{"d_model": 192, "activation": "geglu", "router_score": "softmax", "lr_router": 0.000749}
Below are experts of layer 13 (counted from 0) of a mixture-of-experts language model. Rows are named router (the router's row for the expert), gate (a neuron's input weights, with its number), up (a neuron's input weights, with its number), down (a neuron's output weights, with its number) and show model dimensions 64-127. Each number is 500 + 40 x the weight over its row's rms, rounded and kept within 0 to 999. Numbers have three digits each.
After each expert's rows: "mostly gets" lists some tokens that are sent to it at least half of the time. This comes from a sample of Wikipedia text that the model never trained on.

# expert 20
router:503486439494500544564465568561489560508513451479539493452500562490558440510472521454474561486483442436486506477574509496514463618594483466574444502506470464489466541514478470480462575432555515
gate0:486448507527525445509534543525523479458484519476497475556540475469488461548540483425487481542452475451440536510478466498506470456558472450558457553405497483501539426557410496508607464464518531
up0:511489479549530484478530490521409491538474499491533491489502523523492451552454543542466563443457509529522486444568504492459482500545512459485588500486459523465490517485509393554523547519483481
down0:497498572461438478464476498476479528492519507520505464469505506431528473526394593509491552444494556520483512425535554527510453499474473559527525481512546496474527488495596429564522465535415576
gate1:473470493497526551481475573454493442484579526464549507506540507508522520511508565476521467451419515489489528492540552472493531564461496428431520507538475442530569502526432411444473522545489484
up1:509562492538507412521452420473544533420518527509491543508457496503491493505553492524460500511460503548508478455512542429550516516519418537475433501460558556442444432536557476496498538485496557
down1:499538456559489463557462552517456489482522544453562449448491545446477439577483493508500505438473463592543432460419485488497437472504561491478448465467493466482484467449505410523454475525413471
gate2:554585475521580505569512471504524462511507492563548538541473545460504480465468486513501470535522457521511542506575477515476542435530537474535465544547444507396473583492550491463519484470464461
up2:474470504469443474435482505497516494543543522495507470533470451586483478442496446480509489484486484500496515496502485441504462458513448534509474444509503518553541524533522580567430510517498546
down2:478498505519496463515466507564517621545481470486499526522517503538453521499422487510492469505533598500570483535481541514452441446521574452465536510492519424489511469543508544483476504535523563
gate3:506494525493531457498518559452523478479524486439489488435432485485459502434514488407415468541478465591489528493570469518487466509509460563470464513494539540543442534506596481507382540525489487
up3:431501510507530493498489531539477493521504513516561517458506565496480414518589490523483517512484492582489485474494466509509462439525493553481453505458506533526498573544519477480509530481500538
down3:450530523478575450536431558561437527537456534517539517523413508524430523456466473458525448479552450519560442509508437480463536475520462564511503435501496521471437507487464527496497475538525465
gate4:501501402518500538528539527528483525499476576502497544522525476455450467489624583424505485527495458510523518506452500548479503544460470519477509521558481524487535455525409441539471506484492482
up4:520453510461539528414503504532501483491453455525471493545501508502503543531488512548436549518476542478510493506524545445586513507481470459565502567468508415426527487450521475459490536574572506
down4:452531490449452513481546550513499484536547511532489509537534519486506509589494512566533571577522465463510500604570521464571541448469569510500471517409487495467455503483625545524460564583486504
gate5:461527489511561543440493472512426425507497478417505531506501515533472479468528543535490538516559490484495535401481540458533493450436479540461566475416475569523544554512519538503452507429535483
up5:513566527494501527524490476472499482469591487436469542470482483541436472495486442523547530535496489477474520478504473525533532420434529536444510484521448550438530492476481507611471542534458454
down5:544544504541488495520494525560458524503522550491462459555538565551502516495530503565496513488547518504517523489546527483511465436469530562511563552540507533544546562512524478512536517524513505
gate6:472521427519504491468562451396505465476577523463551429501518430497517438452510450456464490474468446449513501486472536487542471534517502551566433513539458532530511525446498536458565444437455450
up6:491529450520478454477437506494523594540445523544522498521535499559542517483536462466453574445491422524444472496506453450415510557560521439550499487465472546555416437512508504541441517529518502
down6:494505527541410534492442496458497560430493444487477468374517468469589475522499425537497592458519467453512515494501525435545428536528500508506459461535531520521509493481461477517508515486468474
gate7:476503501584502525436493487431523523453456553448525549552386487413548508556432523499450513417526557510492504547492469476505529482529450531582452474484509511523472536503440456481471560568518521
up7:518471474541517541457522460447606540464504536510455578555475548506494532483433489436531488514580455555477522527505521499459478528486468477540552497450453450557439484425479457487521556549484517
down7:503516470407457468504539465522515504426531520427473444479439468462491507445483543520500521483577460488549521468483510481499456404459515496467507532499417452476448398477496465478484534468569596
gate8:492527408484508529559512481445497481545561465486501515512466427489555558479432490512493516511566451506532437487509594554513562567477488510455583438499522529482500401501609495441568497540484513
up8:499514450487464473510490480491447554472421507594470516475437455443547525564459497522565464475542464581522530531528566490488536464516507448471550478505512511500540524533487485571405417501534458
down8:542499501477503510522470420566482473467498479490527446470522533435461572435512502508478413432532529455499519518469467454539546499534497476472437435526490399498487497511490491593519440446506488
gate9:568439396476476497458504569469501486501520497510546548450568481499503495517543445542563460487500401453447547498479509481531484544466538453566587519430410498493514511535459428471559509464433542
up9:490531516466490493464528506593433513519489499481465525520486390434567550528491529508425467535500473425524540560503537517512423454527522476533501480433565513449487502568526470460517506552447612
down9:465510514496551569515445463474496520503499470552463427497526502408461568444494468500456468530442445449535477462445503485515502457538472437417496435505510567472472448552560441482501499554473540
mostly gets: "electr", "Electr", "medic", "mol", "Medic", "neur"

# expert 25
router:526471446495454503467544500487507441468465463530560478436468514566504470466512536439488507546509419464463535529466439530472515442438454483484582534594561514449480536513515459491486467525579442
gate0:500506501458531468535482505453485596487473490543501482455503475460508527473420518562465542485490404484464411510408491486461450536551423514513464477458521513520511558517515455485503496517511503
up0:430472456481545497535485428512477449560465445478457498485460465514514491511495501592558488451513489543500393480502501511443521537559556504499415524486478522555466514462580463520508442550494509
down0:554406506538490517490508541520503525542485567500546461531434510441485522611469480439578438537460422467531472526413507552504577491494492490472559435520519439443507476454588532509502426505512522
gate1:510489482490503523500487462526481507441494544482522514525396555464510559537522471526451524546524453498494553562539546521434429484429447476479450492522522552510566519513490566529452540475468483
up1:519496511546495468530553502446521522586509401557494489489514545524519471547456519467548521484512501501492509379519514425513521525519527474523527533470550480509517431470547464500473456505526505
down1:516455441529496506552477501579465519531556530496489437506455580506538508467507467529539495454531527514427498536477449578459527469549553535548536493468496486518589495471491504496499501481492522
gate2:503483433564525529551512542504601479507542475492462534446512517495527510472493479413459540519520498475511561483477618472541547508512471487494443458506463495530442510557537578503491494511496393
up2:481546539472503540398475443539454519477490486567567502555613486553500504478495547540553474533514512553459472476592537523458475593478553501500462526393446528490489428483513485456536446519498552
down2:494516416511511528445532480493488582555502467520511588524599510545564481525522551538442446449529538538503496526520540540471572499446525611498417535531521549508571530459433488450483537437539504
gate3:459493489437477518480487533477461503523522485488456490495518432469545464510524492503539490485522467510553472482526514441527473414485499424488505440527505506558514484531519445501546548515540536
up3:497503477482443471538502490480487501501472447542518499535478548512574489458433471484424515551547463527448485457484456463398480545501537554540550529472499559490475518506509415457491486454458532
down3:450538512503500503549429515476527512525551557585538471446505424500488487488501449511496522520559560558538526471502503537533558564506508556453509490527557534554585515534503551540537436476555551
gate4:589470538543493421515493509544522533523495471502558505515510529544502541508472531515497465435437422549487489480430510500475488577514552505498486482499485503450480563445509514558486452521489444
up4:453477496566489452501509546552463525544548476506529495564441486545473492525493482518440516484401410538467497459491517507378553506510567457512488504500437479466513510436513502536462497459516422
down4:561524486493439538500497504482484514532526486521504391504524527544535512447523517450497521527490545458530431521542551529557454467492542511508585486556475430541475525596512517498521495547466468
gate5:537540504511554490518497477511413488536500517476392506496471519494457485488447490512494591589425562562525555532564490504466520512461439451478589429512479510508489487503477485546457538421464520
up5:594448422447434469535480575530452481472526522534457474458489499395540474544609500505483543538526475494527445533472439545504533527443586482467529501531451513426472447575461527533517479496490506
down5:459566484504516559487455467546527509475417442476445473470557436542567478493494467507381517487415526603511530529459505589507405488485460497495480564442474535534540513485536491492536548450531552
gate6:486477455461519479452467516508526486498468480539436502526483484551563511460492473514478503444455566459532468569539462517524436466526542519534497445433461507503453491511570477528600574455504449
up6:492445504462527513498479545478545457510488528520439475522468502528563547436522448510511497493481533502484538536449479550516461437477461544524521437496442528438529516524575497481578603491522489
down6:460447515478493461496435503485475429529423503496536547512497534478533496504548548431496525500496503535540524459439451506501511448500471520477559486502467461522440475499457542497535509481504516
gate7:515500539495525486464507440552528551468549525498547444539476554492516538485461494468499477539499472433500523497494481526517616502421547542449429461402521519521474468466469493455477434453496514
up7:506525437558418507538523455543470460544489472511490509529439561428508448498487449493512547510506520500432553489497478475487556466480551542481381461553532463515497545521498450440437482514448486
down7:520515473535509538496506520560592547527519447499502495538521469553524541514490430500489493566568508501480451556505497455530557498511551593485516486510534538521549535542485532469431484540558507
gate8:545468541534470536531511560475523517533519499476472406498506495485570475491523532520572462491488549629542559433513489485449407513543475491546468479603542525554551484459571507508449511444495472
up8:491484434456593532529502581534531489504547508541528488491492466573520489522519541442516564487499461573540428503551454481582504500532510491551500463418481518579490527451519530517498514465524420
down8:590538513546451463468543513498475466443445545498520539496519418429469489539528498480576533543529538483461522498481601546490485542485506494473510488514576500513529456487545486470467554581454525
gate9:562545415511521540451510535473434442424499458510453560503490526479442511478549525466530499529560428567559544520469545605461459549512444547537457523446570491417451461533452485500505591561574472
up9:564502491513473474522494483550526460427518506573517523500483456454537518501515509481484437533505504513551488508510521550408476558456465522554546476470481548451490574454462508451536574546547452
down9:536481514518473493500463563484513537517572583515562533485503478514431475529521425539503527485569535508478488439460437606411478478523423480503452450461439481485523544508503471492459488571500551
mostly gets: "183", "185", "182", "178", "190", "180"

# expert 29
router:498486484475557477530555499448501502456480431518566456504519588485484498504475548539414492565535488560511487486527506464455499464476527504543572540527525473504586531573534482538459498511490536
gate0:481522505539499556520497478502461589516508485550485517506422443460573519498454452427498502419525548488500454542585468524500483458471495484611477477491525514502512498489477443440421488436494548
up0:567430469540485438470483533584550509480534513517436507521570539593489483515494574543503468550412428511455553502530445485468575540518537559462444476478520494528463546521552579484503487488547502
down0:533448521465485592517616505506474403489481537473440551498509479490558501535525536513558436519433489592577513501538505562519597524488479546490501545563473532565491523435581499515531494582492555
gate1:478491515522462513483492523511554500498506558545549472565473480515496496497584459558384482518575501526459484484475505482438509496527529456522460502510479427551546506469485500540472465445516482
up1:507445461561529489476542480447495532496487566523548451446460554475511505481519456530489514473542490514419492572514526448493496514488473471497525546425471465482467507473485449447517447559494577
down1:493483449489469464551461575485470559494542472526518531509529417479488459544455538488537552471471511506503497498478490471489445546475438473508478470485468452517484471465497497442492518525426487
gate2:499520470500438504554472516442471492553550513533541536501521499442496497505454446485503460534438433461526455502500482514499481464562472458483555501478456546551460547504551500508453477498567554
up2:505579485478494520544471545405470442501583441569525483439505502507532470449491557532543470560497552560488538525511451552504551453501528554498537533488508531482506574405527528525528574567483522
down2:524525481544473425526541470492548538412481523521513525539474453506467500403526545555529566570588562544485517533507500553588492557527493470505488502520493543511527506505498496478517463566412527
gate3:454447477443430494444513602512498587502516540391484508512554468506544508473532489497414533484486483477523429501495513494513510442502460519473462485453436486505452518452541516494523493492547567
up3:526508519500496495462493575510494464460484519490485539528479442525515532462529489492422496527503473418464488459457589442508487572474563504488449480458385480565478459492510424489450542482511594
down3:501484547467474430490480456525525448499462542505510469491481457501467473402510489484490476399526520454543546477543456503443458495474419448541509390491494464452451466474460468486470464495541594
gate4:545493439469497465465508498553495421470552509499528518528559512447554451530603542500500512493491497499568512588480471499561494500526514461550585534468445497552504502545535593499461558494483501
up4:531477474483524431505518533524472470398591506534516518511550551481542472489568537531471528495511478525462491617491410486488464543498456469533508522468470473520425556419465584463486575480462531
down4:512453440470387509488484482484543462568561516504508500472513456522463469476553505462517565547536489417500521416513445471561532522505555508522481487465538528492451531554473508447508544563476561
gate5:507531438494597493457553492570429466423476451529555456490482500484589522492470542456576476487516501537486464526477471584439553472531446493486496506457475463518488513476490600483496578484520519
up5:478568536495464512535463519534534523486499437484547510513546541564489566474545563514486517536462490532464527413495420466522502555438483565532504519463461491497558481427512470412561528490527469
down5:486527471455535489475448510483537559498482488462494476454548495529508509579491532488563574584560463497555518503426544509526541488457563574547504521474475522559468493627509475533465476514493511
gate6:492526522500550490510534566488511464354510549487486449483544465491483421475539497514463515524485524528563467526522476489519485504514448525503463507526521523589494454471492557502486468488464459
up6:523446419413417464510547550590522431539529537577537492458454496531574497512449472551521544482512499492544519585556479428413474453527488465518465502551563468568406444445469448533556544464511483
down6:536490467531527466536539525499495500466505555524523481554509471490538535524414457471557526468477588445565525522521545511489530448540503471465483503551480528471557496506514443466550534459445507
gate7:476455479489453566495514515417448523494483456552493491589474448494545417556459439513453480477481509474482433504500425507546468537501560471564506518454455440569520489495488494527502516555494498
up7:513460485536579540467503554472514531447506502489523495610474516519555499465536357500490503438507533486483474463529455568555538515439493497499515442484501467562465493442458504515439494549501477
down7:450415574546459526486558509438532441521561520504539458489465441448477544475473507516484470407486422470531468511459481517486480539453504493558508522519532545501498449440473541499512502470530534
gate8:523516463463529489471490539518453506529497515530540488438564385473434534433460537514488481455481517440574460514488501431538443479535533479498435442535557480474588525500511551502476546483488450
up8:488453479573509503541474475543534450478479533457504510433511484459527439508470506483448514550474505508566511541557552476516499550528449498470479464458445543530460504533569490523537484570494500
down8:473556506490470474612552477449423472450462520493525476430524472409468459502507418490526505499470475479523460496499480477454470500517435542425424534428470516509456497456503520511491443503453528
gate9:457505571483475486516518485545522480551556519508467486503448463504521510478476502409482423447488504429481518548519592483477567497488394492518491499506483512449489478515538531559508436468436501
up9:480544464449512523477531459559492538463516501457528460486460512533524533502469498532515463442500449479396425524519621459495536471511478479518485485516542583490502456511566409520532454478469554
down9:468449465450523471512481471549509496475456473463444438459459528460466484432446524440504490478485461509515552484493549513485479462433462462470463472453491475497422452490485487421437478444445549
mostly gets: "pro", "Pro", "Rec", "guest ", "rec", "collec"

# expert 27
router:495479530491473556474470503516543508516469487576461488532602458440531440510518484429571451476544464493533547524368536472441524441477459525518441495512510488502477464499522523554507534423508555
gate0:526421480554455544483528529526455430536463479542497492548570464429572458508487490453523463455442477521481469513504484501457528455542470556510555461493461438532470584450425488470485548454501503
up0:474481487547570510477504487569498543493538512531488408405528538587492475526506490470476610489564569487521573481534547450527520572487496467527526535467499529558482557496483374513523520544568525
down0:462569451473556540488460431518462558556571549568551504515502479501486447485513566506455539510484553504492539488548534600518543502495486528560475513502527460554501505502534507510445556479524610
gate1:539523471530508538466513577528403469549550454487516553485574551502486498506500448500515439479479498431486611514452457468461503551504474515507531459458543463538520502460452496504555495462542496
up1:440529430526432482489491478465508414576505493471484566528526549456523493484539524510478475510464531504509509543568509452450484499537437513458548513487503415425500519515481606550471486566502508
down1:518479485457519486502446488533475584456544465454470529546534596482539493444510496510558464504482477470460454513485485461528513491567431506481458475458461562472507538466496512526550457543502489
gate2:435545475470516510553407497546410460496422478507530577539504477532579473526519483450497517542509503513497530473412522522504441477460470529497525514505471478496474539485500548467476542438471504
up2:538483537526510540550493496439500558509514513401457408478488497535440506475527452467493483582549533491510500495480488420499520554471514512478491484464483436374519459407538424521525513549596556
down2:514462550477515548501608470493496544507488540453508514492543539515444478455523517491566577449506522403558509538507452560547576528543515461575468446529518490504450512442491500583524517573605531
gate3:573475526571433472479426472486462537557490565480519519502485464483521429452492536520508569469471461493523450509497524518495493578538440506559517559424537513394503432432489511478491552538518445
up3:471504536484494512420528569502520490481513518506426562506465527550501491622513445555514575445515465509526455462531498455553513476527499389538477537460522476490472543487474477451483473570497535
down3:561497488541540471471462502440485452515536531516449467496563457525540511576482457483494503553477409520493546487516541507586477451493528534511509560537482486504521517452487538467485575538437511
gate4:482507527513462529502522509459524473510448441500566475493480560538445485530494482494555579481541504464519526489464502566499509421533468516445526470526503475463489510513522520450493478472547439
up4:494535481465547425518535526449486523475490572505480549506515527462504523590523457527584541514551468489497443483509459486459571557485546504424479503475450467473560556494505451486532519504456430
down4:465437407451491416571523501439486421466559514453557483463497471461496472470502446564514526476485518493505498476526504512519456515495479469449474446502488474552490527518479475409482468491459493
gate5:501538439521499450456459455498493495495448490523481473493444534559491541546556528436564457504466424539526477509526476502440540488521527484549504484473545473458432451544391477457463506458533554
up5:526486522484508525512551528505507434562506474497500538500533503436482442480438548482515553510522488422507477476518481513540518608470450563459513506490466485544525492488518454481496551539548440
down5:566505542471492561538544515471572501529558484566500474581431584511554532490464559503541513493483545503467483513518516490403451519495575506551470492504536513546492477483467485444483521460542493
gate6:516515513594411557451513446441443512535539516600526444484458531511509513411473495501480435517453475508485548527518539521502503409490583505558489530483470561542501531424596503517460486504529502
up6:467475523450511419499410556516569530446477497398517485531519553484464513555511559438532569565514534501587465453484430512515438551513458497410574463546481444504512481476532444458534565517481533
down6:557519481445491518555464538549479506541566538464496496543526525537554488562545574495604533527477501523520468554518465494548499524487556533470469523506431496472502527530573543528523537497447537
gate7:520442555449409505518562497407531507456541562501528472511486594489533437537519513471467493446458536478444472474432507486502513508526488507500490484465498440485481515566475421427475471486537488
up7:446570457493580512588498437554464489498501496520512510585444471600472532544518521508466449520479526531539553477543555506452536469476492470559511532544547475496521475446442486567515517475528534
down7:544564489513529484590489542478512514553494478496603459507536522528534519545478440596528513651486477531530503487511527465547574504508604552507533442482472508568486524471479502561495520496505504
gate8:473510506545617515483516521531472481549510549512496470524442536474436522554456554532494489433510463476541528531494489553543472517493515515541411473470571541515538543536566451499421513486435518
up8:458490473532545553476511533550480496569503492514464488575441522467496516507463530488467476453481528485521573491488497497536478495513509524470457473499545555521529538507552461523470499448485492
down8:494531526451495416527468455497480436496512512515475399506469478514441519479471510535507463488552438522420495545506472438482449534493506505492467463514507521479531504498519455485440516484526506
gate9:477488567462500529486482486480467524492501434500549476443468435443442435566431498513484549500479624445503508529490469501469479515557508461515493456511500447425478484467549443440490471425487476
up9:545512450449441491445521486516493469447529483558501499524497540478577453459544466546523501461514511480480553492536495472518534498487527510546482520462478507519509523492473451505494498545532543
down9:547509518511539525454550566505583494441497503464531517538524502517511524514541454545500479484501438521468522537553458564491539506530521521575559530500551508596555550561487529540536571508450519
mostly gets: "surv", "vis", "prof", "soci", "exhib", "spir"

# expert 26
router:524459536541460499496492536490474535485463472524472464542472482429500510522459482493477489523434419551435456511546507559565444476503508513542501523533493509465528482461528504519554461484476476
gate0:462490522512504510461600466545505493453497475459453477489521496525483472477505496517479453440418555453460551418468513511506491487519457510499525433478473479523532524514495515445526499450516527
up0:523549437492515464555430561518507541606446555519467506507459486497458460497515625514526519527519467578543497489476496563546503550456541466506530459572531497491507509530519442560579543492511522
down0:482479522485488496501491452493513557477468526502556563529498525509472462477456490509496442479527438531520448477521435506529592445485471515489464427468511556473434448511548457442471463466509544
gate1:437523514461525461435519491488456522461532445469499514442525472458568517472473491473504524541510519461547512496501516457552475492536442567620538478470497374551460590432505490449490545526514509
up1:489610536509453523558562526527468507543481515523557569418526551518413464485508541461525495498478471503504595494455517440447476542486444510481485462513535536493491476529500455475514460486486574
down1:529469493508478472487516561486524534526485462540517516504510591467401556466570439461595415535552481496541507559512489596460517520498540483514480482480521577493560478524548543532487554476453527
gate2:523552492485522490540496475544480504427473470452542486476502497538475547566409437531459522527533465455503549483437514518439499489573511549506527512496477456531476463565462516520433558503525503
up2:518473523516520468526518576534502512412452509413519509470506572512448496489429459552531538509592511466516511496405490526431514528530524457559522477495456450467488464570433482492458569496493460
down2:528508409447512519545492520510526413497495491486513461462498550452547491535521490482475523425529586486533542481580470544487518549520458505462514478464565565496522444527455464451511436474496515
gate3:518490485432508443560448521569524495520467499534543508456417437461458489418538504491495484463560483576514523463449503546498522501490480489606484546532536534450509457507488534534594540485491471
up3:546472483470483433463454492527516520573555518475487479455424480449469473506536476450436592510515483508488479440432482577483572498484451500572513537446519553469475424481475511501528506491543462
down3:460504510505438438520516490516409489515471406528494555497443524506451460502454486558489473495520419480523486510430495490490574413581537429509542496513552551602412458500475487483454480466466533
gate4:517545462477537491561487452557480501525542473505520488493517522613478524509508561595539509514464512540523516522470483510552571506512476483471457547524517489540475515453432488408490457582454515
up4:480515519500442564532507498521448547412540505546519542526538541527558417543535530451496413523521521533500509507552498547438509546505499498532505450430578489502496487537477482489472538479507527
down4:499437482501543463442539539521520488485446519522499493504491532488488494429529446481539543477506450569479478575551529479544486611455533569494533531531475509433556531495541509504490557519479467
gate5:488512517527539491528556546429466482464507437506454504488538534514500486541478517515457465471475463538502516484530460532546539516480452467543464501503520516570437458465535427529449432540529433
up5:546490518460548491541490559496469481436459478533487577455563535502536469558497465525516543491505449483495486460567522535513512499400486497538442474554509459605450474443528460506428456565507393
down5:489449496476532492460531509548550455539475553495519563552527383528459493430465532518428541525484559540453467526538471547493500471481579484435468515532518442486482558515491457544488473467499459
gate6:480540584545500479454543544500468521533496529462540531530497514544532455490534526508512481537468530484496479570567472567450535482542495524406502456497417522552485498458509521529463551444477500
up6:492443480500550536558468469537537483499527467523430481441478518462488513496482481488557472507549506536464531434506522431538428501462518495542560510515588524450572498479477446492563477493505477
down6:524530431462547499532469513454431444517507519489500496521544546434480491580524473472535440598488559496506531504472535532496512477463533528531561520419629481526516463440500588523452492466533533
gate7:522532542518504548484416536495550451509513477532521486497550467490523494495458449500489544567554439558576552608526469550469442421458450499527490578531530429518545475455472485506530569482516517
up7:413514546561514570469474544547518463449458469496505489416501512487537482514479501510506554547584486505558527525494476442442497507483483461502471590485490484470561453443457507468493554448464579
down7:497590491526538479486543565502568495478556448508511486500476474471452484556439425587453523519471501487469485466501463445557498523505502489488534484559478484531552511574441484515546405492446486
gate8:473451457503455479468512503448541527457460468480443488463420497473534545561547432550505529453468518460446436482521523487459466543556504486536504584461362506461553528490519532475529486456536478
up8:433479497489517532502510445527471471548535463538624491550495499566446476455471544460518524497528561459480555509481467511514457456501516492542489528496573522512430481501461480494504559573464446
down8:440566537483533471505546589522549524453583517512458468480535528473492555560558523548485484525547554507434485520554496579561500497482528539450573556539507530495519512535494566468512520493533468
gate9:516462473534473449547500571497517471557476555431536477486466456458485450468514537461453484490502436604544422486549518479542567456555527497523484519487496473586489521473547461515440476456496486
up9:534461498518490484546521536528490508554453569539495438443483461404479463468478539478430511506530428576550454540526510464489508481570515511505498477526491510572436492462499449511458469464480556
down9:519482514505524429437541516486518431467478526497432469425484479441493461561475639493517520444496480496479532447568451530413443493496456465496574501448457546465479469519538407518524523547552492
mostly gets: "£", ",", "approximately ", "(#", "1", "$"

# expert 22
router:500535496523482487523460548465468521587488490538481556508473500484519500482493530490570462487571566544416462429544533481486518540460532543529507426490572515485449453492466482513461435548556482
gate0:486524451448517472435506577411441459493424520479479519490474524468547541494568520498548530426518499521472515545536584571522481437486542599495535557486506578419521447556483547569456564499522494
up0:489503499448528474494449529502492531458472452508523447456630477505486516519541514407434471540455433515490475514527503538475532504510445455547520530559529490563456447546510485439509519448527512
down0:529481555483513516456491517460482426427471466470474468460472588513536499526526473442498453499561570463471518476499510494499562510494531514419414478508529523553470445514494515437437430539491477
gate1:488548535500524489455521510519535516552501506418455616515533534415522433509497535435563434461533486468482527487497539500439433534473520527550487515531495522464512520549441456531513582575495470
up1:526497526546441527493470472553410522478470522547504397501558504512470588502520465533432473512529453572548422455548510513517513498488428497464463546509539482507541522483535570521488520493478508
down1:512479459482505590524411492503462538508549540462502507480487506544518511477510523367577531515489471524560511548482529560569485502457567505557514525518547495544401529530469535527554488538537535
gate2:484466526514542517392502434500516487512501440523502503445530521476511537486489562524467455557489498438510552524543629486557479494458528493480466515501546469536510459519433546504466517534510476
up2:515421486455436580544463475515478447481479540445509520450549526480523415446444499498508524513439578553556530503579485459451483534544523558431581445566495505462539414444503475494411564520554538
down2:522426509439491528498484489482469494589489497551541536420471496528549492435476529525477497455507560535504470497521596452446536484555502581498559548554463471486519549499562514485481465549438506
gate3:518529468458545535465512629477482533538539530503510502492471440463509507543474413462494547415511456427482480489512491513545532519486535475564529519520411496508492473556486487439526535470545517
up3:467551526503562479496515393518527522457470522499473438489486479498461430510484495476486570457493479536510495537441455468530576498507530517419556492526420476542486509509570530512484459460581488
down3:492505573525499488535423482542519511490535530456452515525486543521544454521574540474544495494563461473516470441493504537488562514503500527517575584537444511505570499531494425517471556524496564
gate4:537490441487526504586469482552549549589469508433504499430488461371476517466479455457537575468487492517522536524488524480533477525528506496400511424496451512466500472473511537478525525502525426
up4:478454467476481609485565501483426467510545447496488463545507513598481521511556550502489519575481565510486452523494548582469470507447431514536524468471451501435520502483510517495460496501508496
down4:514518468483544526501579573490529477554553481596484492513559525489485516541481521495498530503569567503547509579502521526597523594551475506531513560542546514547460538463530539550468510528536563
gate5:484397551469464592451473514502552516502517530499485443505465488465484569467503497539472497581445527513453448530561533535482496527592443514461560577519504519508466533437462541536503493534475472
up5:570487544544378494501547514504464500478481499492497486475474495537529566482506516562523476528464471484474507440594429471513528515524532442523495457453467569474492528524459476464473535456463540
down5:438514521497490495538491483508491491480474499430515459510527534551546516498527529479502520481458487433481427500515421539496500508444540485482519613456464513517519486534550485544469501537479495
gate6:414451445550455523457503445517496506588472533420522504561551525469501483523546439535489485506507466474470521509489541612530463494495527520453517464491508440493509550580523500465446507472460521
up6:520561561506527488606437523506436454553582530505525534507469436454491443513498543550532450447570449526533485518545596455464487520520512502528495479511457534550530485426488456513515498536481543
down6:552437477576488473514461546528493478556475473559427538499497509506503445489465546519525545489530553503468543520506557520576549504538509587482478495538533525447480484468516545543634468532524511
gate7:514520520498502456449526488502483500472538540530516533503511467411432560544494460532482416452534557533582491533534471530492544491489520519538490462424494582500445438500515515531500490542521530
up7:495492505510500471481502516386422549449511474459518509481504455487520526589502527510496498497491523510494467465505524502484554497558548484514469450489505560503468525451524525597474475455489502
down7:430480540458422462522490502497505421459493548484518504498438503454505449473525553542568520463429580473490539403547499581419482480537522503479539505497520557466439486525424488495513502490467565
gate8:470519461515443474494506506554459470591514469522529438436424478463501520495533485593450552511502411503542475495499481546510504499556492497579490418579478476497504403445555559563512491577508576
up8:436547530472505515512460476478496555476446539481510527538490474540468509554518560514590498535466551509479451508478475468525450511516536531459532515494469518500472581453559421415522462503484427
down8:465529483504474509537428531555536474412478466517515518511496480515571491461470549579512532513511404481458501513487503463458496470534510458584560499468470465529543582462508390501442467465472459
gate9:496474563468486510502509559544520498469488558490503481515543458450493420503436576468546528487502432492453485531499539516480472495438535459470541468499505491486510567541457570548536521429442408
up9:534561487503436482505499529490495555518520490463441543495468555511516568514505394575490520508451511449530578478525452469562457467519532621556477541475553449468489477537582503471424478491530527
down9:438480483533537540529460598514441551523546480585418527538522565575438513525567514590484496534490545412572516515494535430559518468533509511531469588479555491505474525509466549480555483595530509
mostly gets: "cont", "dis", "contr", "projec", "Dis", "Contr"